Below are experts of layer 8 (counted from 0) of a mixture-of-experts language model. Rows are named router (the router's row for the expert), gate (a neuron's input weights, with its number), up (a neuron's input weights, with its number) and show model dimensions 0-127. Each number is 128 + 32 x the weight over its row's rms, rounded and kept within 0 to 255. Numbers have three digits each.
After each expert's rows: "comes after" lists some tokens at least twice as common just before its tokens as in all text. This comes from a sample of Wikipedia text that the model never trained on. Tokens count by the router's weight.

# expert 28
router:084145146135061155214129097137115081143179157141161121170141151161167157101093100191188128108130069107123095150141159164110154222103135138168110176152116125161163176124153131150141182146087126091103097161143059130118134172140070137099079152165111133114133131097139091091121105151126164083146089066141112110143132152080155146118124164134114130178145072076131157121082088130162140109103
gate0:151128113140143177053136132096104143087181079153093124110186166145099169126127138136165084180102138070133184146124152128117126168139156111188132156155147155177131161107139173099138112114072136124127178066116116152152097106116128162145135142096182205167130149119169132127159130109118102139087133149103099145169127104201070076157163131200184101085105138127159120105139116126207095101159
up0:133059188102122149187147142075173049144089154142141137159121147155086136106100089088141134067071160162104096166116119150080168130186123195065169135106134145162165067162092158108140105149157092113136095132127116098139199097116125086121135105161131120091154109176160076083119129168149171113154125144138092106101088193112135098103123130110132127089123102142159127186151103115115131159180
comes after: " | ", "| ", ", ", " ", " in ", " ("

# expert 4
router:048137140194139138139224104148095179134163146091134091185103106111086181162152117130149099153114125162135096106173162131102091123122177077171166120117106127123156156086179094108131150138190167156152141059147092146126143140124121164107180100093146214140095162131170131134167106153106136130148134074168113117177161114096137152115165143174117113150128118115102125126124108069158171183092
gate0:144101073179162131133135177148094137171113115129137157116087144101158134060088165112094154136107117089109107143088066164143131147127130125089146159073133114126132148172097107166117151094162127097072185088150199066109122164120135121125138113131156138156178127101088162140090127053071200173113096141131198143111140180170127133140120174097135078094173126107054121156098113114090096155137
up0:101100138118175134168165180146176140164184141140134101184115153083149201138072172088175093102109167129167097097137126129130109150152136098223167118113092090132146133098082110150116127111161093132129148119105096155184147146181096113141119098118131143147142163110140091146119153114105137074161072103158083093166124199107105094093075133153074141096144092154115147088128103107084072156191
comes after: "\n", "2", "1", "0", "3", "4"

# expert 74
router:162117090083191152172166149083140070123146149161101139061142112134167092122112092079159121164127104107142178090091155165071162101104146178086103186161155127080169088136123082115097075128139121136111125134127124134173073101152099077096112169138136111182134123161102133136087099067106124166120058126130194124113102164143140179102156118129196127089116116126125130126147095130132057100178
gate8:152138108140151106191094163154110135178118122147140176131132093105156110110154124115125072138107123091170134105110149114142128143138132168097179113169151103100140153158082202209118126108102132095043159147056126126118076139115114165115194145139116155114151171155186109114100099127155128140117093043150122187089098172166072118137129089164144108108077192121119114127080099173142133192124
up8:125181095131134172088175114133092157162132135103090132079110176157126134153140153130119204136075146183110114147118121114100143144190176132115167129104125114143080173146143124059083119148154154123243087140173114099128164137164155123151102119096188160189099077057093144136161121164131117164163142160098142097120122083125210118108165149109125129133143075066105100121131114110131127113121
comes after: " |", ")", "\n", " |  |", "% |", " ="

# expert 8
router:082158151142117126131179113171092109154142151129134159164163113154090113087176101097168106150204126100120121097181118181088171098139097114146174152099171093115145107082140103090121159141099099088100121176115138149061138106106121130147099107077148098131095081063162125092142113160123134120116166150101202117183130073111141158120137161100136150125093082189078103077121174061167107183138
gate0:153177102132156078118081127128090155106166127104105106101138156161144089134116183133107202123139140129097156118107111094149071154140137122093147125170107114078094106133131075143052107108092128141061179102154178133131112094147048160121160167122112152201131145109172058194130126113147164109105072105131203147106129145176166116136152066129157142190114104103157137147128166129125122077148
up0:112118074167143092131151143133133169148085093077154137152067153191102129124124071054107107070089117125111136091099134167156170146161134158089129095107132176193135194132146073166163085101119158118133141118139129118139142154145201175099122108142078123072124183171067169184154148139107139103135130174146108164105137157132124152144141127113168086109158147083192126184108178140093157125128
comes after: "| ", "\n", "2", "1", ")", " |"

# expert 36
router:088083051121149176145135147127125095095142150083162106122170124100136093126110121143166106167080103098155125113145124106140174077177160082112101064101077086134095185129111162124055170135189171164161182141160154095143163175089120118101157113117162155100162191133106112096154078120100129093174091116129090088201153093129074147163135185125107147139125113104111127097106121117097085116136
gate0:151110081121181152141100121117104077183081138136139147119159151102080085090100196118074087141132093102144092085148152109099162161144076105102145111108094146097140118053147123165115155107091120122099108112078050107063112147156149161094114091179108156146171175104103176156119109088161082192152174192135131147114100096098101146127187152095118141121108150152149076137128129166099166112162
up0:129115164219135116150108187114148164132165131062091123159108115082142131175165097087156141135085203126152169182112091124152107146093138170176131122131161140125141121176143198138127122136144131133120117131136139174176164114140119128157167147134152074163168023106110116116059156134086153166113111087082149089105185158141137085128089100139074144085168110134100153141087138137136089162146
comes after: "0", "1", "3", "4", "2", "6"

# expert 31
router:119109159147107175077149143106161179151101104107095119099100102124148089184131164083135128120187104114142175088142129116184132109171146139068161069181154096082099112114153189069115131125130117144156127135091159118112067070086120152092114166084170147170129152142094110113073105063171154133165157115168119122124179092159165100205107171152152133102143150137112132118098095154152154059149
gate0:200185134145094059144147096137119108120148102100111123073123120166106104183092049148072124156153139168148057121154106129158097129131115186130105115100120153114138178087095086151142080107123100067142138056168094128125116163150091132176174099117080148134063109132191165103113186175157129126140150111151098201113147108129126105079090113154151123143126137111093133147136147077165158141118
up0:135138121125168114141140110179114108162150124129158108187143129169177164093135098166101105131087164091131102169172087117124083097100093160110149190098119162157184102143137097149136127096060196139052134110157066082136088175106142155142158163146090122108173069108160147080168122144104067159096164170132139128131116139084099111110150122078101143207127166123160164169165125161102146171137
comes after: "\n", "\n\n", " =", ")", "==See also==", "ations"

# expert 55
router:071181061119181082137162146114181079156111182090158093159162116193120108158090144078067164109161131121139132156150134122115144118186100092164173136101118122159182111152125100093147106118146121131134123149108078106092148156135169113139072113147145115064088102129130159111150182066166186119180075123125139104083075210081108131118104142140126132088095152118092143139097154138100160117124
gate0:159121135165117094208077204120147135087094100153103125095084088094116157189119150164156081153139175191134098136142177169090167180090157132153125075112123133161104137155154137160086123092165141096137117113117099069101091148187122119126171090176171159137137171097160101133099147094110134110119094064106139133183150102136114079142111156117152179109133136123162121062164117119137134130052
up0:150199129106128178097112080179087156098147145166130167087091198099183112138150090180130104205131120169123161115104069157169112127077136135142098129141170135172045123133112168136126116119125192106044121099115151119145112104134075185148100158105117119152134156126142075095144104124124150106101124175130102149178157080170135151170113147114155105161187113098152142106149108126140059111111
comes after: "1", "2", " ", "–", ".", " | "

# expert 59
router:094123154158140053173142088139127080114124181157204119156086100161100150103138134103091129169142084120144071124084162119114131166164092087148213098103085120072177105115149156121135100146116101082145123182077104130145124169119137104079129147172084109116132134145141121096137127142186192084187113107161149138108107125093118152106140074151071138131098120100105160118048136151119101159184
gate0:141156112131160128164101161103165121118163089130113165099168151160148067160163104128183123057116141113148132092167178172141072159115108078115134107141142095113171133147177091160142173138122097112122126125147094054143078155079116161128115176097137159112188078161184124097069113116080174165105147160075144144162132146132086131155077138085165117119113144149184139064162098137105085090174
up0:157144092159170099110166110131081140122138124118108130138112186136122152135142187111120154180078126056090160164166080124117146058167160105129169168098099086143100143112096132132109107122145231151159142108184164155116144135179150132104132098078178133199164128123063176178211109130068100126160103132172083132151154132177173132146123129120131140081131141156155109129122147115125139116083
comes after: "2", "1", "–", ", ", " in ", "| "

# expert 73
router:117111123152087121133106102122119114124208076148138123109117159087090102113110138112141178129149096076117102064127186177135173148100089087078124130158118140080118160153151102191071142139103074121143150150130196062118066125196087096089166143112078151158160168144127114158133135153128065121162139115178146115097116128194125099171118097126115131146079130110178151100121184152075104092148
gate0:145099085171152129149150174105121130087167113151120137073173141125148190095086097115103115070127098081102142144124093188143162199176148122177146124111075162173160107119184110145081113097105096162080125128120124136109146076164066178172127132144128104115139159190167165194115128129083146107196080115135158111190137122134079162164125141097116093147154127132169134047130122150115127114121
up0:166081138181172142160121134119093147178173118176200107160141071095064163070168102094129102110101146113098115098145110153147196149137150070167153153104103165133134146191193082121075119131110112116128145141127149145106132115160070140091162115162149111165196131174098156130087090143095104077158065093150144102134123120135171156117102143110124092120086132127130169132101160163104172063106
comes after: "\n", "\n\n", "===", "==", "====", ") |"

# expert 46
router:102095113088126058203158148065101117146110155072175177154158157146104144115110065131148162082093122101170084124177117165152161134172126110147128142096160083149148062143162083137159092124172156122126133140137135122128139100197101104148137095099164110102128152097120150124169107144141118106153084077171148107124072180087171153084071170130115132075131148096105176145179120107093167092092
gate0:151179108148069149131139157124098131136068116128120152126099060178126137145123109077097165068145152041104172116124114134118116134112158178062131165174145122101131117154075083156089053087116126159064181106167201121090134123076081136136167103125144152126168093132124104172118137133079108152124136152129125129143124135134127117128188141110147103108124136171164051214137166150155109143128
up0:139112129152086114157098174144156134171069169133117113152166113174185121172134102096137160044153098050142143108173115143135171119138145114071124169159164138108156059147099103097121067141131155120110156120186142094095127156105068073118148080144142154113155059157113106137160081182140084135141133178090152098089098171120124168085129151127130109159158048129133122166128131143137142071128
comes after: " | ", ".", "; ", " ", "–", " ("

# expert 2
router:083131147143127095160171181047156103126188158131087135164193171151153107162129102105185169123182113107113135135134177156146121174122078109103096138120198080137106155189064077127084149118178097122146124115141150163142154131158090129109199107108094086158124136134123140144166129034130099084103154106100138122177136176166162153113124114127130136109138111106180126110161139114129060103110
gate0:136098105169149103166168140141123184131125181122128128106121168117111143155136137120139126104129114147073070078102110210149123096075142183095134121098211125153119123140102114150122087100157124090101182045138129087139143163102095163108127127148071152203105072068149091203116101044128140124077102114135116155093167110111147127094158103168108102116161142127107116129161174118154095086135
up0:114098126123089144161109086116120126133153088129104118115088073170156063118162151131116099110133150109163156163097108040120147100094157125145130108048038141136126133097172118123066131159087155112136096139128119133113190157113174138130173141154192163148143095150096187133088105158084183099123118132124082138130053151153116126109077082086146172171122129102144172139114100081092168164172
comes after: " | ", "0", "3", "; ", "1", "2"

# expert 33
router:188079146135151114136120107049126132101124133141069126077087177122132145153095070104131141195146134091092150071096170178172147162143118108046118118143162101111113098078178096158158062121080145136104116110073178139161101091103145106146100134155105089197086138119124104154143121093142141167105074115127184146112134095104125152108144086117142120155168108173169154135152085130109067112154
gate8:209153136118136127072138112061126103060131192154110157144098140122143154130137098102099126165124161061109155090088126139184133163114147116136136140114109152114154080099121154141094089131131101128145191094078106105117185086167092148137124132169114136157158167150171118118150115100099132163149069130197136216097070167120092100163103122082182099116158111151172130153204138088107104115138
up8:167178130133149090107116073089094097134201133106130119121152110154130143132102079136133098155125092085112133053114132161212132123130145049138123140107145163192158163134169075097117109137156108138101112190072095164113114130160078153078121164132142116188075154112180119101132154140132127127141132107148133190139133172123020089152117142100148137094142159137137148117211135111146134086132
comes after: "\n", "-", "\n\n", ";", "- M", ")"

# expert 76
router:156166123091118112174123122183145087093143133147102165129111074084144112157162177156181072091091107080133130107129084182170162090063183075129143202140157161116168115179151135116150113129138096145141164194099095181088120158097118097080195153103164115089140121177086123076127116114129070128089150145102104111158093151109149108169164131168126120120111114186129118110120142088171170126134
gate0:086126106171132113149161158143080126126129100157104179089170105108136085116141089194166091103122095168146124080104137110152088141133112126087089113131186139121175144162112123108069117111119151122094143142091088146087012133104077125130188151084083119151119184116179120100165145078121118154140137130063138176141145107161073127166161086123147113132125113164081103119120138063135157208128
up0:130104146146092129149142134137140118100127125116113197086167079108117066136139075173160114057213116157132140073154127136138087128125144106102099132124163147111141154169084077110132133124134150144111156139157130166062109134115057128110171104077057120129106167198165094109169159075140089110135163090090158162174120101168088150181125110147134098100150106159108132125183146048155148160149
comes after: " |", ")", " |  |", "==", ".", " |  |  |"

# expert 70
router:132163135174127124083082134173087199111167151132125157145142170131146124156117117114128168168164150087095130072181139125107141195136152168171124154173135142152102171158095161149173182150141119141144111163117116092083101118181157127074129108133100166139152058133224131102136130145125088130117167172137136137089192149179130085171112171186137145102119075132071155098108144155177132116173
gate0:137132133079180177145110108100133124133138131094132113082077151111112159141135105128166143085210135157137166157119120142187137158156114092148119072173158143076131055139082153138163114073087125143060105121134102119110113101121089138140126107115124101183144173097156115106101138117080171125096097083172153152193123076102037165126106139124112074117119090136145059166182071126137094143102
up0:060155167201116121121129126147099137143180127097174114116127156131085161131077112195193100087121189126204134093146105121161161105148129144131133108187216158059083087123123138103120153143115177129162135125057145147156133147187076113116099107102122088086121096117109096085141109151147120061146096121156149100144123134119080130081127155161052132176089145138142140138104116154115115143147
comes after: "\n\n", "\n", ".", ").", " | \"", "s."

# expert 49
router:105095118130073125131102126118076149051186125148117109158126179087093153077162132169159100113140111143172138130143167066131177140139120076123135125110123077103136177100093124111105176122197109112168165155163154082174106085125111073115140170072115118161109161078156145155173156125151080087143155092126139133221128153167131150119068122116182126196142125107191133134129167125108127112145
gate0:165142109069162171183131114112135110092163124127152159078119189127124108150149105102145092130059135129121107145038130123156205103084128165143127115107129154179120116157138133139102110100083146126058096136087152099121114104147088151142134121157063112149121141084177147170179112094190144138197136137071165118153156134148080165157134089103168071168099140115179098126144080134079147102165
up0:141142132123065097144137185149147113127093127118120120112159165078125075120113148174114158099108098138130108130134138142099162101098149156145120128143161135118108086166056144130160105127120186099125138088109162114150102166120154181089039104134137132173150151099064113116071162106129109136051143154206166134113042205185092098135099126078109117200144163105096125164114139138127168154107
comes after: " |", "1", "3", "2", "4", "0"

# expert 26
router:146162070131155153096094084147139136114181112147065184141142137158145107079135088086173065129165153131132155170101157151159092115147172156103117165166107052083142128094133134146113131132180124138153158154155067127093100086119084086081127126137135150108134151127098121155145128133163081086130109135071107137090143140144053088173117109112122146122066208167081108080075094174163122114098
gate0:060139122143158132165129112180079146061144107125087133152106064177109091075141155163129110072139148111118164095165133099179111107148142074090154160139130113127054116100122099115090093108103069141148132139119110143149103111112083152133190184064108133120159151166188076106180117125112113080037147133090075148109094133115121166140090181156095116126111151121119103116120125171130190131123
up0:161152188133097147084122143150156164151105068129156164130091117131095152168140178181123162128098109086119090039113059120071157168079130140170098147107129130131173237190123160116176118160117142116147073159120162113113145176142127129171121143125157078118125131108109106162177091100136116126146175152125120118180113044128123144147089127163136153106142092126118121152147179146113102137186
comes after: ".", " |", " =", ")", "==", "\n\n"